Below are experts of layer 4 (counted from 0) of a mixture-of-experts language model. Rows are named router (the router's row for the expert), gate (a neuron's input weights, with its number), up (a neuron's input weights, with its number), down (a neuron's output weights, with its number) and show model dimensions 64-127. Each number is 200 + 30 x the weight over its row's rms, rounded and kept within 0 to 999.
Before each expert's rows: "gets" lists some tokens that make up at least twice as much of what it gets as of all text. This comes from a sample of Wikipedia text that the model never trained on. Tokens count by the router's weight.

# expert 5
gets: " (", " |", " L", " P", " S", " R"
router,217,233,212,204,179,205,255,172,219,200,165,239,243,175,230,189,225,155,151,173,128,167,173,228,202,179,240,208,154,169,236,193,198,180,235,251,187,202,179,165,204,214,199,167,253,183,211,173,192,176,186,204,181,229,219,203,185,167,218,218,255,189,223,183
gate0,188,188,135,180,179,169,184,237,215,223,221,203,176,189,205,252,212,227,219,191,188,257,204,173,189,192,201,225,251,236,194,217,214,199,202,186,133,187,280,224,169,175,214,174,220,289,222,202,218,207,247,217,163,205,179,166,247,189,185,198,146,223,187,176
up0,214,188,164,200,238,192,199,195,150,249,218,231,194,213,211,184,220,194,198,206,203,254,164,218,211,175,191,170,240,265,245,193,201,196,186,190,187,136,193,202,130,219,249,213,253,144,213,184,209,175,201,159,214,188,206,220,220,222,196,177,149,226,194,156
down0,223,221,203,179,197,186,203,255,167,193,195,218,156,247,140,231,186,202,211,193,187,196,200,139,170,164,244,191,213,173,246,223,162,187,210,192,214,212,177,209,200,222,137,193,158,209,184,184,233,233,210,247,222,177,190,240,229,173,172,188,156,194,229,176
gate1,162,198,218,233,174,241,210,198,191,202,172,236,173,188,215,206,175,226,143,221,221,167,207,216,189,221,170,191,154,249,243,169,178,177,222,194,149,254,194,181,196,211,212,195,172,217,225,149,176,205,194,153,193,196,180,192,244,156,218,187,183,169,221,187
up1,202,212,200,239,138,208,196,205,204,173,180,262,222,249,244,209,196,201,183,227,169,131,196,193,172,195,197,199,169,164,222,150,164,174,210,217,196,193,161,158,197,180,223,150,184,197,255,192,176,129,196,193,147,211,211,235,257,210,210,198,207,218,202,233
down1,204,205,217,192,175,223,232,191,151,213,242,212,217,220,210,202,160,143,212,196,163,197,225,194,191,188,192,203,213,224,161,196,181,168,187,200,163,185,212,167,202,237,199,207,169,186,244,208,209,216,211,178,171,218,146,235,251,179,192,144,149,205,199,183
gate2,202,179,159,239,180,189,207,175,221,184,202,226,179,237,185,230,210,182,214,193,179,246,192,194,201,163,206,261,190,214,252,207,218,244,176,266,260,209,172,198,209,184,194,209,248,214,197,142,199,217,154,154,171,131,158,180,216,184,258,274,183,236,184,165
up2,158,219,229,151,250,229,185,251,197,213,191,213,223,158,222,164,219,215,152,241,227,174,151,189,227,221,205,182,199,240,199,161,178,167,271,169,177,235,225,198,215,201,235,219,131,161,253,250,174,188,195,229,253,169,225,216,178,216,195,178,209,177,223,264
down2,183,207,221,152,161,165,214,155,220,237,258,210,154,231,141,184,216,194,205,202,164,203,157,178,206,124,146,229,183,207,252,174,222,188,274,180,134,207,205,172,174,155,230,266,142,198,210,245,227,182,182,199,174,178,216,233,202,167,207,172,216,190,161,179
gate3,173,227,192,182,213,212,265,211,204,190,250,236,97,196,199,224,218,237,200,206,238,186,171,182,215,220,275,213,191,187,204,245,193,203,219,201,176,189,184,204,190,249,200,164,198,245,235,173,184,260,225,159,256,243,178,205,195,163,204,173,217,217,186,177
up3,159,223,229,183,230,211,193,224,188,212,209,291,156,195,155,222,220,231,216,195,244,246,221,167,269,231,244,194,202,156,194,250,181,160,195,186,186,179,220,220,195,203,253,183,165,237,212,177,211,200,218,182,195,215,180,214,229,159,200,235,197,191,165,189
down3,233,185,182,222,225,200,236,153,226,171,198,280,189,181,202,172,154,198,163,200,221,197,208,218,176,279,167,210,180,222,142,194,218,172,157,252,188,165,191,172,237,215,208,168,195,199,192,187,228,201,185,184,244,216,207,214,216,247,233,217,207,207,235,238
gate4,239,150,186,140,225,217,240,165,214,167,274,198,196,161,187,218,215,135,163,188,164,228,191,147,209,168,243,210,187,180,195,187,240,277,237,200,207,213,201,233,234,223,210,191,195,229,242,197,258,241,195,201,230,156,145,156,196,189,167,218,139,206,305,212
up4,260,207,168,170,211,140,168,195,266,218,168,219,206,195,231,252,219,171,187,199,141,230,130,188,183,168,200,214,202,200,221,226,198,203,227,161,186,220,217,196,215,184,204,221,231,220,189,195,185,186,150,169,228,95,210,209,223,207,190,228,241,271,288,233
down4,142,218,232,144,115,222,180,242,191,198,149,188,174,247,197,195,194,267,185,179,211,187,168,248,257,202,153,193,259,180,193,182,181,258,203,180,227,174,205,199,169,205,156,204,250,173,249,241,130,166,234,193,220,200,189,178,153,206,167,145,179,156,198,261
gate5,201,218,179,244,225,203,233,186,253,188,231,147,204,202,204,229,188,201,149,213,202,176,182,167,193,152,208,198,210,195,319,229,191,149,183,288,220,265,155,185,224,217,193,171,203,198,189,173,240,233,183,231,210,202,196,181,242,157,207,199,232,184,241,236
up5,174,218,259,169,184,262,193,208,226,206,216,138,173,191,225,173,233,181,170,212,167,179,222,208,232,215,162,271,210,208,207,224,181,175,195,221,167,203,215,239,180,182,151,206,231,235,223,178,226,175,199,179,184,140,160,210,180,213,187,220,189,223,261,202
down5,240,183,196,236,237,214,255,174,195,184,259,206,145,226,183,144,247,140,185,209,187,238,201,180,180,178,207,186,231,166,276,225,179,161,244,220,150,185,226,158,172,191,198,245,232,191,206,238,183,253,136,214,171,214,157,152,207,203,166,188,215,193,194,228
gate6,211,180,192,194,212,222,194,173,188,165,221,173,189,231,151,146,203,154,191,235,210,241,203,202,206,179,202,221,203,214,201,231,145,194,180,192,180,209,214,206,189,247,165,163,233,211,169,219,194,166,186,219,166,181,175,262,186,228,226,193,169,216,259,174
up6,230,178,237,168,177,180,279,146,212,195,190,175,201,195,206,202,262,207,193,188,239,167,196,207,201,204,205,205,222,217,196,171,170,189,188,248,160,215,172,235,211,209,180,170,184,164,186,172,239,210,119,218,178,232,238,242,218,221,197,153,204,224,169,209
down6,246,225,161,201,207,205,193,224,189,217,170,226,151,258,166,177,200,191,184,186,196,219,217,150,198,178,232,164,138,171,237,251,155,202,166,180,236,187,181,190,157,187,201,221,185,227,218,134,207,229,214,170,223,140,216,191,169,167,171,242,212,200,250,167
gate7,207,150,175,228,183,171,231,208,202,154,230,222,178,203,206,191,240,175,198,181,153,225,231,201,152,232,186,228,221,196,242,210,205,188,246,210,164,206,177,172,191,245,156,159,296,205,167,126,176,216,179,140,181,214,201,143,246,181,260,197,212,196,215,193
up7,242,213,192,188,223,203,194,248,205,169,187,200,151,259,197,212,171,192,191,198,194,250,204,203,167,218,199,181,126,213,157,240,182,231,175,211,243,145,201,190,209,191,214,243,258,227,173,228,212,132,231,140,239,152,174,292,194,208,201,171,184,175,196,195
down7,174,238,219,216,158,192,173,191,175,224,151,164,195,227,187,180,204,203,234,199,178,200,250,182,229,222,245,195,250,195,179,201,240,254,220,205,210,243,223,182,208,216,219,200,169,209,248,184,257,176,186,201,239,205,213,232,182,224,197,211,246,194,171,179

# expert 7
gets: ",", " and", " to", " of", " in", " with"
router,214,233,255,210,197,195,215,185,253,236,179,203,190,196,212,211,253,232,196,222,175,174,159,239,174,143,215,197,189,199,205,239,260,199,223,214,165,156,171,161,228,201,200,148,196,177,186,198,191,223,166,210,157,244,257,248,189,204,191,212,205,177,237,173
gate0,175,226,202,206,189,243,180,150,190,165,219,227,183,268,139,242,216,202,286,171,223,197,163,230,215,185,210,177,192,184,222,201,224,244,152,190,196,218,179,153,198,177,181,145,238,245,213,188,198,271,201,185,226,202,203,199,196,199,179,181,206,164,175,209
up0,224,193,155,196,228,226,162,168,213,227,216,179,257,251,186,145,231,219,222,245,192,173,219,166,209,252,217,205,263,172,187,153,162,230,184,211,171,213,217,258,186,192,194,242,196,186,217,186,171,212,240,207,212,168,186,258,229,194,198,257,195,212,210,234
down0,176,240,176,209,160,218,221,179,210,237,188,222,206,227,157,218,176,192,169,214,245,248,209,255,200,125,243,181,181,148,186,245,213,218,223,210,169,170,237,243,185,211,161,196,155,244,227,186,215,184,170,226,206,199,203,188,144,229,208,201,189,222,236,196
gate1,219,216,170,173,128,160,220,179,189,199,225,227,207,176,187,232,197,227,199,159,202,154,180,176,201,185,219,164,173,204,201,195,215,218,203,140,204,147,153,192,197,223,268,184,155,174,214,195,152,162,186,195,189,220,196,157,207,269,215,254,213,201,179,189
up1,163,185,180,152,147,241,193,143,218,143,196,181,227,172,185,225,179,174,214,207,248,188,175,256,216,144,191,147,227,194,219,260,187,184,153,148,183,118,139,214,186,176,249,204,205,141,241,205,180,235,176,199,183,174,228,206,205,233,215,182,220,224,161,193
down1,196,214,193,216,216,208,157,204,229,178,204,177,220,201,252,197,205,232,216,171,190,191,180,221,170,163,188,173,218,262,228,253,205,191,218,243,169,163,179,189,205,215,168,189,209,181,207,207,188,197,199,221,187,211,164,202,164,170,196,194,221,249,233,221
gate2,172,251,139,210,137,191,247,152,195,193,193,205,188,167,246,201,218,145,214,231,197,223,178,191,140,222,240,187,269,168,157,154,201,208,146,147,199,147,184,238,199,199,173,162,187,273,192,233,185,191,245,256,234,131,163,202,194,218,185,211,215,185,260,232
up2,199,193,215,198,209,227,173,197,202,161,205,240,233,229,228,185,209,202,153,221,191,149,200,198,194,185,177,213,149,202,214,179,209,202,240,211,206,178,188,166,183,189,132,230,220,218,216,221,245,223,179,160,240,166,233,206,197,198,241,174,188,165,170,222
down2,141,215,179,200,176,212,195,185,172,215,185,219,252,242,171,194,207,155,178,281,196,218,193,184,194,173,267,214,180,213,190,190,177,194,186,166,181,152,218,200,197,213,211,240,266,234,152,217,157,209,173,209,194,156,181,194,161,213,168,259,185,178,208,177
gate3,168,160,174,169,210,218,218,162,198,206,219,210,228,212,207,224,199,185,195,250,222,197,240,250,182,132,193,195,182,241,152,219,176,203,205,175,184,217,260,235,172,165,269,214,194,156,161,205,174,172,235,225,229,186,263,191,232,204,167,232,207,218,225,184
up3,200,178,133,194,230,206,225,211,157,212,205,205,211,185,179,169,181,203,199,223,222,206,231,218,197,180,183,164,199,243,200,216,167,179,192,174,188,210,246,212,158,170,244,215,184,191,180,177,194,203,267,248,215,156,199,168,197,223,193,212,214,235,218,197
down3,151,166,125,247,213,204,158,202,199,168,197,220,222,217,203,218,241,144,259,157,197,213,164,171,177,207,172,210,208,236,171,156,207,238,199,202,233,212,190,162,213,199,195,204,201,244,200,142,185,171,265,242,204,203,260,154,212,237,152,149,255,187,117,204
gate4,211,189,219,247,220,193,127,258,157,182,220,207,225,207,151,174,224,196,200,179,189,236,199,216,261,176,113,170,172,144,189,247,211,169,212,230,192,152,223,220,233,221,174,176,174,199,195,157,220,231,170,212,239,216,260,220,250,194,178,198,196,185,173,171
up4,203,174,237,177,229,188,227,233,198,227,156,213,204,224,242,164,197,249,241,233,221,148,152,217,181,219,219,205,219,235,164,183,202,178,251,199,228,204,217,175,146,164,237,143,217,194,226,238,187,205,229,203,168,197,195,242,131,191,185,204,218,178,220,218
down4,181,231,217,208,240,173,171,215,220,252,223,202,188,199,197,214,202,222,231,237,206,176,200,227,225,186,199,199,185,250,194,186,165,162,196,179,201,154,233,268,241,142,205,199,247,227,219,132,180,233,235,219,253,187,241,207,226,211,108,216,188,219,233,219
gate5,216,175,163,227,192,202,251,223,196,278,221,215,207,166,189,238,242,197,213,223,233,202,233,224,219,169,191,131,206,184,184,172,130,181,185,215,214,248,187,206,171,147,200,220,215,203,213,217,215,229,240,187,277,206,165,168,207,234,141,226,232,194,206,212
up5,229,199,193,206,232,217,203,201,170,189,201,197,177,152,133,240,153,185,211,139,208,202,199,202,122,233,221,209,254,222,170,218,216,217,229,214,227,203,183,222,205,223,226,210,195,209,223,183,219,225,194,200,210,156,231,189,168,185,172,203,187,233,189,163
down5,225,162,158,181,208,165,201,178,212,202,187,185,246,136,190,186,200,188,183,230,197,208,200,252,215,209,217,146,207,166,240,234,216,152,189,264,268,208,228,169,205,216,238,212,213,166,232,227,210,191,211,182,223,209,178,189,252,192,198,179,184,211,239,203
gate6,255,189,229,172,178,235,216,179,238,221,192,177,188,193,197,205,207,191,155,209,212,217,151,192,160,246,219,201,205,163,182,220,227,192,182,202,232,214,177,137,203,168,185,160,181,208,187,225,201,204,186,202,185,170,207,204,176,170,188,202,198,226,199,215
up6,186,215,208,254,199,193,170,203,181,176,229,181,227,243,223,221,189,194,214,157,186,166,269,201,189,177,197,210,187,199,180,172,156,208,278,192,170,150,192,212,180,178,202,211,215,147,243,240,195,174,216,209,168,223,168,212,225,188,233,178,181,163,162,218
down6,227,106,185,155,225,229,197,179,233,170,136,225,207,182,207,202,177,167,159,183,230,170,195,197,205,197,200,213,159,141,226,187,222,149,256,154,189,198,204,183,234,197,217,199,184,168,195,223,174,219,206,217,242,193,227,184,196,242,211,195,211,206,177,213
gate7,213,230,189,233,181,207,191,219,191,179,179,214,218,222,202,196,200,215,187,252,186,200,157,220,214,173,171,214,190,199,203,174,148,253,190,222,192,183,213,180,185,194,177,203,232,198,171,262,201,188,178,207,149,231,202,265,138,231,187,153,160,196,228,195
up7,190,231,145,214,208,183,188,170,214,231,191,242,170,178,188,248,249,190,166,163,177,227,178,191,199,164,163,227,235,186,210,210,186,194,229,276,190,242,184,258,157,176,189,187,225,232,192,259,202,169,172,208,192,227,154,144,197,270,215,255,195,211,147,199
down7,207,204,149,207,195,260,177,227,211,178,223,173,202,177,234,261,179,229,201,214,230,200,226,192,216,284,229,193,201,179,182,167,229,163,221,177,188,157,215,210,225,209,243,174,212,213,213,229,217,256,206,152,179,207,187,258,195,176,182,138,194,177,167,220

# expert 0
gets: " |", ":", "|", ".", "-", " as"
router,211,238,236,208,187,181,217,163,220,190,216,168,186,216,210,201,227,204,198,184,104,178,183,224,197,160,229,187,155,173,209,199,204,198,198,242,186,126,181,170,220,225,203,175,239,202,248,189,204,213,206,211,181,225,210,237,184,219,277,212,246,168,181,159
gate0,181,148,242,167,194,189,184,191,277,211,180,250,188,215,180,256,187,247,175,133,181,179,179,134,194,153,274,195,197,147,253,231,213,131,193,225,202,224,224,205,174,215,190,240,158,207,210,185,229,218,196,208,139,192,198,161,253,195,217,194,187,190,208,181
up0,221,225,159,207,251,173,193,206,179,184,207,180,173,156,227,139,244,174,232,196,179,206,193,249,205,223,153,224,178,184,197,233,242,231,176,223,234,217,200,151,178,190,195,192,253,197,161,215,179,179,173,201,208,158,175,220,202,179,209,152,212,230,188,176
down0,173,206,206,161,189,209,206,250,218,229,188,200,255,247,251,213,194,205,208,204,214,136,244,287,149,129,197,214,171,204,190,198,241,217,209,161,157,154,201,251,206,190,189,261,139,204,252,205,190,151,207,225,223,181,207,248,212,165,196,215,216,168,178,198
gate1,225,203,199,143,240,160,227,198,201,192,263,204,258,175,219,194,222,198,220,177,199,179,225,209,193,182,190,204,137,201,219,248,240,232,204,241,243,184,177,191,193,194,188,201,194,230,242,230,189,194,221,168,243,224,238,213,187,203,212,233,199,172,199,212
up1,198,203,188,204,127,228,216,195,159,188,179,211,180,205,163,190,247,165,209,244,236,180,168,217,218,222,174,219,195,222,239,204,189,187,233,198,221,228,173,180,244,170,188,197,216,275,225,197,191,226,180,221,178,159,151,220,136,175,222,157,199,246,203,150
down1,181,188,242,197,236,206,174,240,182,238,219,222,226,201,209,188,201,247,201,159,198,204,205,211,191,186,185,157,215,163,179,225,170,168,186,194,167,179,208,209,239,201,236,218,232,183,193,180,221,173,161,170,198,234,206,166,180,228,213,195,160,190,210,183
gate2,225,168,223,209,159,212,210,217,182,172,253,193,181,206,177,178,209,204,190,177,216,179,245,210,214,238,232,173,170,175,206,180,263,244,209,138,180,222,210,185,221,230,188,154,191,183,167,242,181,190,192,187,194,216,155,199,133,194,219,164,182,182,231,187
up2,203,178,208,190,168,210,187,214,147,137,292,209,242,213,230,149,236,185,223,212,184,186,156,254,219,189,220,233,235,222,221,194,168,199,208,195,214,165,217,186,212,251,197,183,216,229,167,193,182,210,202,199,155,184,213,210,153,161,226,166,128,167,218,207
down2,186,208,189,196,178,234,193,152,213,206,247,180,204,160,189,283,177,226,175,251,201,220,236,223,237,213,168,230,189,176,164,217,211,130,216,185,202,177,231,216,288,200,220,209,186,193,170,200,218,157,165,209,211,210,162,180,204,204,188,167,209,173,158,234
gate3,157,240,199,172,189,190,147,181,191,204,214,187,205,203,181,154,187,177,213,195,180,251,162,129,114,188,191,189,241,242,209,162,235,164,205,217,214,198,215,226,244,144,232,221,162,213,277,227,194,209,199,190,148,169,174,182,226,230,168,176,149,172,198,206
up3,217,222,205,198,163,193,203,211,238,246,246,164,226,181,243,168,212,231,183,220,187,160,229,170,185,203,177,236,228,191,218,176,183,222,224,187,208,208,192,243,200,169,230,174,160,215,202,160,228,209,213,193,198,181,217,227,189,147,214,195,173,241,260,160
down3,217,237,259,210,166,187,189,266,220,215,221,213,228,260,230,206,205,162,240,175,194,232,207,150,231,174,192,207,176,230,153,180,204,165,169,183,144,183,249,212,188,187,237,169,198,240,229,225,209,182,194,225,195,192,216,220,170,172,225,168,207,126,128,168
gate4,189,233,177,224,199,224,206,208,213,230,190,163,198,195,146,162,205,225,157,174,226,261,220,206,213,225,219,187,257,170,170,188,187,189,214,191,222,221,184,197,168,189,223,163,251,238,240,196,181,234,188,178,190,179,184,157,179,230,162,172,204,178,207,185
up4,251,191,270,169,214,161,251,219,194,218,177,265,214,138,234,249,219,182,218,234,200,190,171,219,197,175,227,218,233,198,228,273,208,197,226,150,246,219,188,182,239,173,199,216,211,160,172,157,206,175,228,196,211,191,183,199,241,213,220,213,256,140,242,216
down4,233,219,128,169,199,232,200,230,216,213,253,257,213,222,177,210,211,191,178,222,237,149,158,211,194,225,212,189,231,152,166,225,149,188,190,233,250,233,225,172,197,235,212,224,230,207,262,165,166,119,219,176,198,216,233,189,220,190,215,185,220,252,246,174
gate5,195,190,165,232,138,186,193,160,235,199,187,215,195,177,167,173,237,269,237,167,214,108,219,194,140,173,153,237,161,229,187,235,144,219,146,192,190,178,211,215,189,202,163,130,216,212,144,234,147,197,166,243,204,253,147,202,200,202,247,149,180,179,216,188
up5,201,173,191,224,316,246,191,248,216,194,148,187,195,202,211,171,139,166,163,190,246,206,219,222,184,176,186,147,188,173,187,194,189,188,212,187,179,216,198,127,166,182,273,200,140,206,209,203,206,134,217,182,167,202,198,221,180,215,195,181,178,228,208,212
down5,192,248,145,174,162,212,202,197,225,184,220,215,234,196,196,225,172,271,199,214,219,198,190,179,117,186,174,172,179,217,190,215,238,188,191,201,185,204,241,205,221,206,178,179,211,168,194,168,192,237,140,206,177,170,215,225,216,116,178,201,153,236,213,249
gate6,170,106,235,167,198,200,190,140,263,204,177,158,227,189,225,174,239,186,210,177,176,190,168,167,255,210,245,196,220,233,230,223,277,206,184,130,192,184,160,206,193,196,140,184,196,251,195,197,175,158,189,199,153,202,184,215,191,195,205,173,266,266,176,222
up6,139,137,202,157,145,190,185,133,198,195,169,155,210,162,222,214,220,218,208,190,176,212,213,162,213,197,203,201,190,229,160,211,172,196,179,201,209,192,193,227,148,214,176,148,214,287,165,197,187,186,208,260,162,200,191,197,177,246,222,183,191,245,187,224
down6,188,180,214,252,176,203,195,243,236,230,212,206,142,237,190,197,198,272,168,161,206,210,205,200,221,204,162,164,161,173,142,166,200,227,166,222,266,189,149,220,186,186,184,172,186,166,178,184,228,179,201,283,183,171,169,210,134,174,165,189,198,222,193,161
gate7,206,179,217,215,158,178,227,206,201,199,219,163,192,196,254,207,183,193,220,179,145,192,155,186,212,134,254,254,235,181,208,157,187,226,177,212,173,241,206,198,185,173,199,253,239,212,129,146,216,189,201,201,205,219,227,204,199,258,181,224,233,218,178,201
up7,208,199,165,155,194,231,151,250,199,160,193,187,202,274,140,213,182,152,191,198,175,264,186,180,206,174,168,185,264,197,204,201,170,197,224,233,242,163,215,198,243,228,181,194,205,200,178,215,231,184,218,270,232,126,158,219,167,238,198,189,164,246,140,175
down7,214,233,254,205,208,221,207,185,182,169,211,209,245,197,248,200,230,201,195,227,214,227,166,210,180,249,179,171,176,234,177,199,220,192,182,224,199,221,135,190,159,208,201,202,163,216,183,198,145,163,187,195,243,206,185,149,252,188,216,234,246,190,201,177

# expert 4
gets: " ", " the", "0", " The", "The", "o"
router,248,203,213,241,217,181,247,162,241,201,172,208,200,254,265,212,227,234,230,247,115,176,156,212,215,185,229,158,187,193,244,212,200,187,203,202,156,165,145,150,239,263,219,191,189,211,213,199,201,246,206,179,181,238,245,165,202,166,260,248,283,191,193,182
gate0,155,185,174,230,215,214,157,168,146,199,212,178,196,208,155,199,187,207,211,161,153,214,219,213,178,202,236,192,214,198,207,166,197,221,189,171,181,213,210,224,184,183,216,177,192,205,217,189,194,184,215,185,198,166,176,271,176,194,207,164,225,228,211,215
up0,191,179,198,175,226,236,208,169,185,171,204,247,195,235,182,134,208,179,216,169,178,149,213,210,240,225,252,185,151,209,216,172,181,260,188,178,200,195,179,195,200,230,231,221,223,200,216,220,227,171,220,176,203,215,224,222,198,176,207,234,219,237,190,192
down0,148,224,217,242,195,234,147,150,241,147,187,189,196,182,152,181,213,243,230,231,224,232,215,178,212,235,166,200,170,196,216,180,220,260,169,183,233,157,199,216,181,191,191,239,193,251,161,244,229,161,187,211,240,239,182,249,239,200,132,201,205,178,200,248
gate1,216,190,203,186,165,205,175,175,212,196,236,191,132,204,240,207,217,177,202,200,167,181,243,217,217,213,137,166,183,243,126,131,231,244,212,219,146,207,240,176,224,194,198,191,210,233,163,229,196,185,218,183,220,228,202,183,183,157,186,207,180,165,179,237
up1,122,169,211,202,223,223,258,231,264,186,233,258,201,247,188,126,247,210,189,196,249,160,201,162,149,225,250,210,190,241,243,249,229,211,209,195,190,230,139,247,217,200,218,223,153,189,219,201,172,250,160,209,174,198,238,226,195,226,150,206,215,198,201,219
down1,222,189,217,225,176,229,222,166,178,169,212,249,189,209,192,224,185,214,203,217,215,162,156,204,232,170,116,178,147,176,177,187,180,229,176,208,185,219,184,190,184,224,205,232,234,237,174,200,167,167,275,163,240,225,190,211,198,242,227,204,169,219,165,171
gate2,215,198,271,221,172,200,196,197,179,205,259,200,189,184,184,173,130,222,203,218,118,228,241,180,169,207,243,161,182,149,192,177,168,192,209,183,229,159,199,213,221,238,167,215,188,177,207,244,214,212,238,217,175,182,206,201,176,164,180,204,215,248,222,216
up2,154,234,235,206,175,158,196,193,193,169,249,228,235,196,208,198,197,189,226,158,160,188,237,214,168,229,205,206,232,143,213,248,235,168,242,162,149,251,193,261,207,243,163,231,180,228,164,194,173,184,159,231,150,209,258,154,216,197,249,158,235,222,157,195
down2,203,218,198,206,155,231,263,236,242,238,159,209,177,223,217,219,191,279,215,222,210,220,206,163,166,197,215,150,196,185,135,246,188,171,173,205,201,195,241,192,251,153,170,128,200,138,200,190,159,213,157,171,220,177,228,242,173,139,191,139,189,201,208,235
gate3,187,172,201,139,210,197,224,211,226,134,213,190,204,243,191,179,216,183,210,190,151,224,208,173,218,197,200,169,159,207,219,216,203,152,169,159,162,215,175,182,239,169,252,236,207,247,237,212,205,234,223,200,187,222,290,254,213,192,174,201,177,221,145,175
up3,201,174,186,216,167,217,218,207,211,274,240,214,160,146,231,199,202,263,215,234,237,225,195,205,248,172,174,188,193,157,152,177,214,182,201,249,136,176,207,192,148,174,225,230,216,181,215,197,149,179,205,141,180,220,213,180,230,181,222,221,176,305,223,168
down3,145,237,145,207,152,178,208,184,266,207,204,191,194,232,223,240,174,188,190,186,262,168,213,159,201,207,160,247,195,178,219,200,196,222,205,189,237,200,276,187,244,258,242,205,236,218,171,217,149,198,205,136,215,253,223,188,243,132,184,193,187,218,162,221
gate4,149,261,165,146,162,200,242,194,244,239,169,220,213,173,210,175,179,240,176,142,163,156,201,191,227,231,202,203,224,169,226,193,131,218,259,233,226,217,186,187,216,211,161,192,221,218,186,282,169,217,211,222,178,186,278,235,197,205,211,259,197,232,209,215
up4,226,210,235,207,201,153,198,230,218,224,233,222,157,255,231,263,170,187,197,208,178,212,167,220,185,252,254,187,160,237,187,250,242,222,160,213,214,192,228,148,204,196,237,231,189,165,243,181,253,181,219,211,193,195,219,203,191,169,191,162,195,201,198,169
down4,181,207,211,178,179,185,246,209,171,203,142,233,120,216,201,181,210,219,163,201,163,236,263,280,202,171,204,178,236,211,188,206,261,225,229,197,227,206,241,219,194,219,182,167,180,198,230,179,200,201,182,211,182,173,176,186,194,205,197,210,198,224,204,158
gate5,218,175,214,196,252,160,255,205,226,206,156,158,210,218,175,187,191,186,160,226,169,224,129,215,192,276,204,194,213,200,220,214,198,238,194,189,189,224,169,190,163,224,172,180,198,122,201,198,232,198,214,190,171,291,180,183,158,171,201,180,284,215,170,199
up5,219,176,181,258,211,213,205,135,209,237,197,181,225,190,200,197,172,207,233,190,183,196,142,184,237,216,172,176,237,235,191,203,235,238,183,255,166,215,226,230,179,191,181,222,240,187,160,167,186,200,216,189,221,214,218,197,145,152,222,180,217,186,143,201
down5,213,221,251,257,214,154,182,189,218,233,245,217,220,188,204,208,175,238,208,133,221,227,202,244,214,223,179,144,203,196,187,223,245,175,163,221,246,242,234,187,163,184,183,232,224,217,155,177,209,206,156,181,170,220,221,212,223,232,191,192,177,196,228,231
gate6,198,189,192,247,237,168,158,253,184,240,164,236,143,220,221,168,175,232,183,201,137,159,224,145,185,175,228,204,181,174,205,185,242,210,152,240,192,236,228,170,203,166,196,221,245,138,212,174,161,202,175,185,202,149,255,242,189,189,264,210,221,198,214,218
up6,197,230,196,188,186,222,239,186,231,178,221,162,210,183,230,246,199,192,197,201,220,259,161,230,185,171,167,213,234,236,193,186,206,172,263,229,213,187,198,179,221,195,220,176,188,216,194,191,193,191,176,221,180,197,203,162,208,178,175,222,192,216,239,215
down6,199,209,212,206,152,255,227,197,201,186,196,226,217,221,159,261,221,162,149,219,167,171,190,136,187,185,167,129,178,178,199,189,214,253,214,196,176,181,175,228,182,165,211,177,162,238,224,181,228,186,195,189,229,181,212,210,168,255,210,193,185,181,166,192
gate7,251,237,179,221,206,177,198,171,196,179,195,200,223,268,222,178,184,193,199,182,164,160,192,224,173,125,205,304,243,170,201,178,183,203,157,200,205,215,180,174,198,210,208,207,223,197,232,227,149,229,190,214,129,169,219,152,205,192,221,210,173,195,169,165
up7,165,217,193,181,166,202,157,200,184,224,207,225,248,262,182,179,237,178,209,178,208,206,167,201,178,236,210,214,220,196,163,208,158,187,204,230,209,214,190,160,223,216,225,171,239,169,234,234,210,181,211,225,205,231,163,196,206,215,193,173,210,212,228,210
down7,189,227,226,191,217,188,181,229,157,197,185,189,204,201,272,233,211,213,173,230,167,218,193,169,202,193,158,195,162,245,162,211,247,260,219,271,184,212,208,192,211,197,166,157,233,168,188,187,210,148,195,183,243,178,201,210,179,201,203,226,175,185,207,204